Weights of a small mixture-of-experts language model, trained from scratch on English Wikipedia: 192 experts in each of 10 layers.
Below are experts of layer 7 (counted from 0) of a mixture-of-experts language model. Rows are named router (the router's row for the expert), gate (a neuron's input weights, with its number), up (a neuron's input weights, with its number), down (a neuron's output weights, with its number) and show model dimensions 0-159. Each number is 50 + 15 x the weight over its row's rms, rounded and kept within 0 to 99.
Before each expert's rows: a language model's description of what the expert responds to; "mostly gets" lists some tokens that are sent to it at least half of the time. This comes from a sample of Wikipedia text that the model never trained on.

# expert 4
Description: Surname word pieces
mostly gets: "enny", "itt", "nell", "ller", "itz", "rrell"
router:47 20 39 62 50 29 28 62 64 49 46 68 59 65 69 46 51 53 51 48 26 63 32 34 56 56 41 65 25 52 40 70 50 60 63 62 58 42 41 89 12 49 48 31 77 36 52 39 51 57 57 41 49 66 48 46 34 44 44 43 78 37 52 38 63 28 38 34 45 20 54 49 58 67 73 65 76 54 32 61 68 48 37 72 42 91 51 40 67 45 58 36 63 42 60 50 66 56 34 78 57 32 73 24 41 41 42 40 33 66 67 61 45 47 33 47 32 71 55 14 65 18 54 62 42 36 40 70 41 68 44 72 38 30 55 47 56 39 65 44 41 66 54 49 53 42 65 52 39 62 48 60 39 57 21 10 52 68 54 60
gate1:31 37 48 62 51 33 47 29 49 57 33 43 66 41 71 45 43 51 26 40 59 53 45 56 48 62 51 61 64 78 29 38 51 46 59 49 49 66 55 43 00 37 38 63 59 56 17 56 43 61 21 53 62 40 70 54 11 57 53 47 19 41 30 61 60 45 35 53 11 40 59 64 41 49 64 37 49 45 41 64 61 49 40 30 61 82 38 62 65 51 69 44 67 36 39 53 42 59 61 45 68 64 32 32 47 77 49 36 72 42 31 47 75 50 53 53 45 71 63 77 59 40 53 60 64 63 55 44 40 27 71 48 57 28 33 34 30 50 44 34 43 30 45 29 62 57 44 47 37 38 24 53 11 49 39 53 38 38 79 57
up1:40 42 48 79 55 47 66 62 54 61 73 52 43 48 68 42 45 41 66 47 82 46 53 56 60 49 54 34 56 57 46 43 27 45 77 22 18 67 56 52 61 40 61 67 28 39 77 79 35 41 43 60 35 73 51 51 49 46 48 53 57 70 90 53 40 64 22 21 48 75 45 17 43 62 47 36 17 36 65 51 55 45 45 65 61 58 61 70 50 59 28 49 49 61 51 67 56 44 29 36 47 33 81 62 38 50 44 48 61 35 76 40 62 36 63 24 44 47 28 53 58 36 33 32 36 51 60 69 72 43 60 33 30 69 59 39 34 40 54 37 68 39 77 64 41 39 42 29 67 77 35 55 40 74 30 39 72 41 37 41
down1:23 40 77 38 43 44 60 39 61 25 62 53 48 24 28 59 55 45 50 54 52 58 70 33 35 63 51 69 35 68 55 56 61 43 37 48 54 69 28 78 64 57 41 36 40 29 70 55 55 47 71 81 41 44 33 28 52 36 68 16 71 55 85 39 81 54 38 52 67 63 43 44 65 31 45 54 70 48 31 56 41 59 40 61 46 62 57 49 64 76 34 71 64 67 37 39 67 39 33 55 44 37 67 59 35 49 81 33 48 47 69 44 56 41 46 51 31 24 50 44 49 38 71 77 54 44 40 59 96 61 43 66 57 42 44 60 64 28 43 54 32 72 66 44 40 74 62 49 27 25 63 48 64 44 72 40 65 38 34 45

# expert 10
Description: Education institution names
mostly gets: " University", " College", " School", " school", " Institute", " Academy"
router:18 33 40 73 64 16 26 68 62 46 49 54 36 54 61 56 45 71 67 54 46 53 47 44 58 80 56 85 34 60 55 58 37 62 70 77 35 40 24 71 62 52 26 31 67 39 46 45 52 63 71 45 44 56 20 35 27 51 55 45 76 18 63 51 69 26 57 47 44 44 37 38 62 65 67 35 78 43 30 71 52 37 39 65 37 36 41 27 58 71 77 37 66 54 55 36 76 61 30 69 67 51 48 31 24 38 45 48 45 64 48 45 51 46 18 29 37 63 63 46 54 44 44 58 55 48 60 42 50 55 62 57 49 44 71 34 61 39 50 43 36 44 54 32 57 58 78 38 38 48 52 65 39 60 32 13 60 25 42 58
gate0:98 77 53 29 60 31 23 78 45 51 50 64 43 35 29 48 70 49 39 50 39 36 41 48 44 22 40 77 64 81 38 55 40 64 46 56 47 62 49 61 43 42 46 42 64 39 46 27 47 25 40 45 66 37 36 29 34 73 49 60 34 79 52 54 48 15 57 53 65 69 66 59 66 30 54 41 44 58 38 59 04 57 38 65 57 65 61 59 61 43 87 57 57 47 49 27 58 45 67 31 48 56 56 43 42 52 62 39 53 47 50 44 78 44 53 61 57 46 43 40 73 47 80 53 41 36 83 43 37 44 54 37 57 42 60 71 68 59 88 54 65 51 66 49 30 59 58 34 21 51 40 59 40 39 75 52 56 67 58 49
up0:44 61 49 38 83 31 64 63 35 30 81 50 31 45 51 47 39 58 38 26 63 42 49 85 41 88 47 54 51 47 50 50 32 63 34 52 55 48 44 78 37 55 78 68 59 75 61 53 58 44 34 52 38 38 45 46 51 57 53 63 45 60 63 17 61 34 68 75 32 55 58 31 69 66 73 40 02 58 50 34 56 63 34 44 45 69 31 56 36 29 48 69 56 33 22 53 50 32 55 30 42 50 62 68 47 38 44 42 49 33 54 34 52 47 58 25 63 28 74 65 43 55 55 49 64 73 62 60 45 62 34 76 66 55 55 60 34 50 33 59 49 29 58 32 27 61 60 36 43 29 24 43 67 52 51 53 33 27 82 44
down0:60 41 38 41 29 53 43 66 48 61 46 58 67 61 63 45 45 52 45 71 43 29 26 18 70 51 51 84 45 48 63 33 37 61 30 41 45 47 20 66 20 43 28 51 52 32 57 46 62 19 54 75 35 47 36 57 59 56 17 71 42 58 80 67 45 27 43 55 60 60 46 36 51 54 56 40 81 30 65 68 80 44 59 51 53 48 56 31 54 16 39 47 70 47 74 44 52 49 50 53 43 48 29 68 37 64 41 51 46 60 72 49 47 66 50 50 43 42 64 42 67 26 56 44 34 55 40 51 59 25 51 39 49 36 29 59 43 49 79 50 41 53 16 14 40 65 61 35 18 24 62 46 58 45 41 27 55 26 77 37

# expert 45
Description: Locative and partitive prepositions
mostly gets: " between", " throughout", " across", " among", " around", " containing"
router:28 47 22 46 55 38 44 82 63 46 38 58 30 81 60 43 44 70 34 38 27 72 26 35 77 73 57 52 33 51 53 53 26 79 57 59 33 37 30 50 49 53 41 36 51 49 38 15 74 72 55 54 40 54 44 29 48 65 60 44 45 48 66 58 62 47 32 59 33 53 46 30 72 82 46 39 48 64 48 61 75 41 40 46 33 61 62 38 75 64 45 43 56 41 44 49 57 62 42 49 54 28 84 44 38 51 40 37 42 65 45 61 34 59 51 56 42 60 76 27 61 40 63 65 19 48 36 54 20 64 29 68 47 49 63 74 75 15 52 25 39 59 70 19 59 57 51 34 30 54 66 66 49 62 35 45 55 55 33 52
gate0:31 46 77 43 64 45 39 44 50 27 52 41 39 45 52 86 24 66 47 57 74 54 55 54 33 21 49 49 57 49 26 62 29 63 55 36 62 56 58 48 67 43 20 48 70 49 94 43 53 63 73 61 68 25 43 56 78 80 61 71 64 71 48 58 55 42 12 61 56 39 31 65 71 56 70 32 67 55 51 49 51 60 47 63 63 38 43 43 73 45 30 45 46 42 65 77 71 32 60 37 28 51 54 76 51 39 51 19 34 62 62 70 35 44 34 48 63 45 53 35 63 54 42 65 41 48 40 49 63 60 68 31 43 31 44 29 71 50 34 51 60 49 63 54 42 39 56 24 50 52 07 51 51 41 57 28 33 67 35 42
up0:38 47 44 52 34 65 39 53 49 20 32 51 49 78 74 69 60 48 64 43 60 49 53 40 47 32 37 58 72 79 62 54 43 72 57 69 52 45 70 52 61 53 35 56 36 32 11 46 42 50 58 19 41 75 49 33 45 23 46 43 50 59 45 43 48 65 48 44 67 43 39 58 40 61 72 34 51 71 51 27 47 38 42 45 34 37 46 61 47 47 35 61 54 67 29 66 25 78 40 72 32 62 20 35 41 47 43 57 53 46 56 39 63 39 73 80 41 68 41 67 47 29 45 26 41 53 32 45 86 80 52 75 58 72 74 35 80 57 50 26 45 31 70 70 42 50 22 49 61 45 30 31 25 46 41 63 52 34 44 60
down0:75 41 59 59 38 30 41 38 63 53 71 66 53 56 41 62 41 71 74 33 30 78 61 51 44 76 61 67 66 77 63 22 48 41 44 50 43 64 58 67 52 59 54 54 49 77 37 38 62 28 47 59 85 52 47 42 31 79 41 56 71 48 66 41 68 48 55 69 45 53 62 29 56 34 54 52 61 47 44 50 40 46 69 77 42 57 33 33 12 63 55 35 54 64 56 80 30 70 37 60 93 43 76 40 45 51 46 46 34 69 56 14 62 46 29 59 45 72 46 77 34 44 75 63 71 62 61 43 55 51 40 49 26 63 38 30 45 44 53 40 59 28 57 71 57 64 51 59 37 29 38 38 30 31 28 56 44 40 47 45

# expert 47
Description: Place name endings
mostly gets: " Street", " Avenue", " Garden", " Point", " Park", " Square"
router:25 38 39 70 46 41 44 51 63 32 45 60 48 71 62 38 40 65 43 54 33 62 54 33 57 66 52 79 32 51 62 38 36 49 54 83 39 53 27 73 52 44 28 28 70 44 59 51 61 80 58 56 62 63 34 43 36 34 56 29 88 33 52 50 80 18 50 38 50 33 48 35 68 57 77 42 66 52 42 69 52 39 42 57 54 43 72 19 89 63 55 38 64 52 53 24 63 65 55 66 67 31 80 38 54 40 50 41 34 66 55 46 47 40 19 47 39 72 75 28 61 33 56 50 40 58 45 60 28 58 67 51 43 35 59 61 59 41 53 36 44 29 54 49 59 41 69 49 23 42 47 65 38 64 30 12 65 38 44 57
gate0:45 56 65 52 46 61 22 60 41 49 35 31 30 52 61 22 42 52 61 76 61 52 78 62 55 49 46 40 23 48 69 56 47 58 52 56 35 35 48 53 49 44 24 41 49 16 38 54 71 53 52 20 55 40 45 47 74 49 34 22 80 85 37 45 61 48 42 58 52 27 46 47 53 71 69 57 46 56 48 45 42 62 37 46 59 32 41 38 78 66 75 58 53 28 87 25 41 33 56 34 48 45 53 38 57 64 63 51 88 36 55 71 58 40 41 43 35 58 64 48 37 81 72 52 36 31 40 27 34 39 53 36 52 55 49 51 37 50 63 46 42 61 29 44 04 51 52 62 21 49 45 24 30 74 39 34 48 47 66 70
up0:52 54 37 35 59 39 37 46 23 58 68 49 74 66 38 74 33 50 55 57 61 62 52 34 36 41 11 60 49 38 46 69 63 30 52 48 64 42 58 73 32 09 32 61 59 53 28 62 93 47 45 52 85 39 48 57 49 44 54 35 62 47 50 45 51 34 61 53 62 47 45 41 49 48 40 39 20 58 49 68 31 54 62 59 42 52 28 45 25 63 41 35 36 58 29 55 58 42 54 41 58 35 59 60 43 45 48 73 73 49 42 66 37 70 36 43 45 46 70 26 28 44 76 49 63 51 47 54 66 42 41 57 37 43 97 33 44 54 68 35 16 56 40 22 33 46 59 12 55 59 28 29 57 36 20 61 37 41 60 44
down0:51 80 11 55 73 50 34 56 17 51 48 42 32 50 37 79 45 37 66 58 43 49 52 31 38 57 52 53 28 39 57 67 67 79 25 41 39 55 33 53 49 16 57 54 44 45 67 54 45 45 79 63 56 42 36 53 54 52 60 68 27 45 30 62 55 83 36 52 60 10 61 62 41 51 57 62 67 72 39 41 12 43 57 69 45 66 64 49 68 53 35 63 50 91 55 34 44 45 40 33 54 44 64 36 56 38 54 64 59 51 78 46 70 22 45 49 68 59 25 17 34 54 65 57 49 56 29 33 60 33 70 52 57 36 60 24 52 32 58 33 64 54 59 42 56 43 57 55 59 66 52 46 67 25 53 51 48 65 64 67

# expert 27
Description: Role and position words
mostly gets: " appointed", " elected", "As", " Chief", " member", " vice"
router:34 49 19 64 39 19 33 71 77 49 48 60 40 70 78 37 30 73 70 31 32 60 49 42 62 81 50 64 47 68 42 61 33 74 68 70 47 45 46 48 32 52 51 44 51 46 51 37 79 51 39 36 28 37 34 22 51 71 52 37 56 38 48 53 53 29 56 46 55 30 44 46 59 66 59 30 65 35 57 63 56 31 46 43 33 83 53 40 60 67 86 26 70 36 83 50 54 59 49 50 76 59 59 44 44 34 33 45 42 50 41 49 42 60 41 54 40 55 80 46 63 33 45 55 32 30 44 70 40 67 40 64 31 44 78 81 71 30 34 32 39 59 71 35 78 52 62 40 58 32 34 54 35 52 42 31 59 39 48 55
gate12:50 53 64 17 90 83 35 82 37 53 57 54 70 77 66 58 57 22 42 43 53 60 66 55 52 78 55 53 54 63 31 56 59 59 31 38 43 31 68 42 26 49 72 49 65 44 56 60 49 49 72 60 53 61 62 60 37 33 48 48 40 43 62 41 23 22 36 29 54 44 62 68 38 62 34 58 41 33 73 47 55 69 47 24 21 42 50 34 50 50 48 52 65 82 70 67 74 36 41 68 36 47 40 78 54 55 50 53 64 52 44 44 37 66 55 45 60 24 22 75 59 51 60 33 43 53 37 41 60 40 46 67 68 58 72 64 51 31 51 52 60 35 24 61 48 38 61 14 36 74 29 47 54 37 62 45 61 54 24 60
up12:56 23 30 52 64 51 91 17 37 60 56 13 48 70 48 44 34 40 45 57 43 34 60 58 54 26 51 48 55 49 36 41 56 65 46 69 41 50 35 44 70 55 48 64 38 58 46 61 75 90 69 71 24 64 38 29 36 23 45 39 44 65 51 43 74 78 48 41 59 33 61 45 52 56 43 11 53 61 58 47 35 35 74 38 40 60 56 56 65 68 67 47 76 60 36 60 29 28 68 39 42 56 49 63 44 44 54 66 34 75 27 46 75 41 42 33 62 60 58 41 48 62 47 68 65 33 47 74 51 76 60 28 46 58 32 47 43 41 42 25 56 28 53 27 37 19 57 26 59 54 59 51 61 42 61 41 35 65 43 47
down12:48 59 29 23 35 32 40 63 57 53 40 40 54 30 75 33 55 53 91 55 31 34 60 25 62 59 51 58 53 56 67 64 35 56 53 65 67 53 39 48 46 48 75 68 73 37 70 33 56 56 54 44 69 77 45 38 53 38 25 55 28 48 66 34 56 20 47 33 62 33 15 53 40 75 54 50 48 47 43 85 57 73 40 36 62 78 66 65 39 59 67 34 54 64 61 24 63 44 44 41 52 75 19 76 44 59 71 51 59 62 64 45 61 67 70 45 17 30 28 60 49 46 66 46 46 34 61 32 33 64 66 80 51 47 51 30 35 50 51 18 50 67 44 66 73 65 43 54 57 42 48 53 55 35 53 62 45 40 47 54